{"n_layer": 14, "d_model": 384, "n_experts": 24, "experts_per_token": 1, "d_expert": 128, "d_shared_expert": 256, "activation": "geglu", "moe_layers": [1, 2, 3, 4, 5, 6, 7, 8, 9, 10, 11, 12, 13], "router_score": "sigmoid", "normalize_top_k": false, "routed_scale": 2.0, "balance_loss": 0.00726, "balance_bias": false, "scale_expert_input": true, "init_std_router": 0.0276, "lr_router": 0.000395, "vocab_size": 7661, "norm": "rmsnorm", "norm_eps": 1e-05, "tie_embeddings": true, "optimizer": "soap_variant", "lr": 0.00245, "beta1": 0.95, "beta2": 0.99, "grad_clip": 1.0, "batch_tokens": 32768, "seq_len": 512, "train_tokens": 332700000, "steps": 10154, "dataset": "wikipedia_en"}
Below are experts of layer 5 (counted from 0) of a mixture-of-experts language model. Rows are named router (the router's row for the expert) and show model dimensions 96-143. Each number is 500 + 25 x the weight over its row's rms, rounded and kept within 0 to 999. Numbers have three digits each.
After each expert's rows: "gets" lists some tokens that make up at least twice as much of what it gets as of all text. This comes from a sample of Wikipedia text that the model never trained on. Tokens count by the router's weight.

# expert 13
router:472473536490494478484480505481510521514548507482435476513519511523515482520472534510476489471456509519528543535486552498505503521534433557484496
gets: "'s", "y", "ation", "0", "s", "ics"

# expert 0
router:472518513521462500496519477513500536521493470559492498516496469467469452502516539513503519503469509518513546506519480467516474527531475512484459
gets: " of", " in", " from", " on", " to", " for"

# expert 15
router:516497536457525469476542457476473499527548514472459521500470533534461463435516489493459519522508489510516529507492500504480443496491492531532516
gets: " \"", "1", " (", "2", "3", "4"

# expert 7
router:479489532505502494483521525487492454512529464466506499560514548475474479492504489508513495503491455510538519504503489491545517489465506513498469
gets: " the", " it", "us", "a", " The", " his"

# expert 1
router:473462507498497498536486491505495476515463521524487495487545480516530513510502470434513525527509476507522538452470530493484496489500500502502510
gets: "it", " not", " only", " most", " well", " part"

# expert 10
router:489531555510516493532528529469514511519517524491494512541499475524470476495516512467528483521462480565515518509484529470490455502533456509483501
gets: " a", " the", " an", " A", " ", "A"

# expert 20
router:540516547493487500478505451518511477521535484527495480525521489537495483475483472480457496496495477518488551447509506481500477495523496512534544
gets: " |\n", "\n", ")\n", ",", ".\n\n", ".\n"

# expert 3
router:516465489494524472503544533498475497521502554509474530506511493536481496489492509486520520495492521447532493525470551481498516488497503517459521
gets: "-", "|", "h", "e", "ie", "ary"

# expert 4
router:497535489477501461545510502500479515478524530483518517512453486472473503480472493505466512470510457551509517506447476470500463488504499507447504
gets: " N", " Y", " K", " Sh", " J", " Ch"

# expert 6
router:506463516482517489510506492499475566534475515512521552515519517500533531459530528500461495476467452527521476521477492461531451525502504535455483
gets: " P", "ar", " R", " B", " b", " M"

# expert 5
router:520480529522490517473487465487534473466473541488495517549519489456480461477524508468464520494461442510476488525530555457475515470531504530490487
gets: ")", "on", "in", "\"", " to", " as"

# expert 2
router:490514545470510491463533480543495524470531495501490483516517517515486510509519522512469493467503527465490554489488527485494499546515519496517473
gets: "p", "b", " Al", "==", " Sp", " Am"

# expert 17
router:472470501440544466480515480493517531528465520536497495517528486500525534506462465498472507467452468477549504528490489469467477508501466511465475
gets: ":", "\n\n", " /", "%", "′", " ("

# expert 11
router:509481489504515504534479506488489528522519541530508508467505526484477475507498530516478490496488508518543490495506465503500485510513474510451466
gets: " |", ";", ":", " were", " are", ");"

# expert 9
router:515474539508501497511507474495489529490493518522485497516499532503517505453481543510467512493504534519462526480493528464490480532524496498492446
gets: ".", "ing", "en", "d", "k", "el"

# expert 14
router:511494546455515491478541497508507521508474466525522469514548526510467509509452509516496526453458492516468482483539508493520508524466512464469456
gets: "c", "m", "al", " w", " W", " S"

# expert 16
router:490540512499514494461529509469489481491467477509503493493508540506468486489505495507519522494466527526517499466527512471473503504491507485517524
gets: "20", "19", "18", "17", "16", "12"

# expert 12
router:509538530515514489531487486487472509520499547519471459507502488486505510477497504509484529515457492523504507492486472483582470502514478501468486
gets: " and", " by", " with", ",", " or", " but"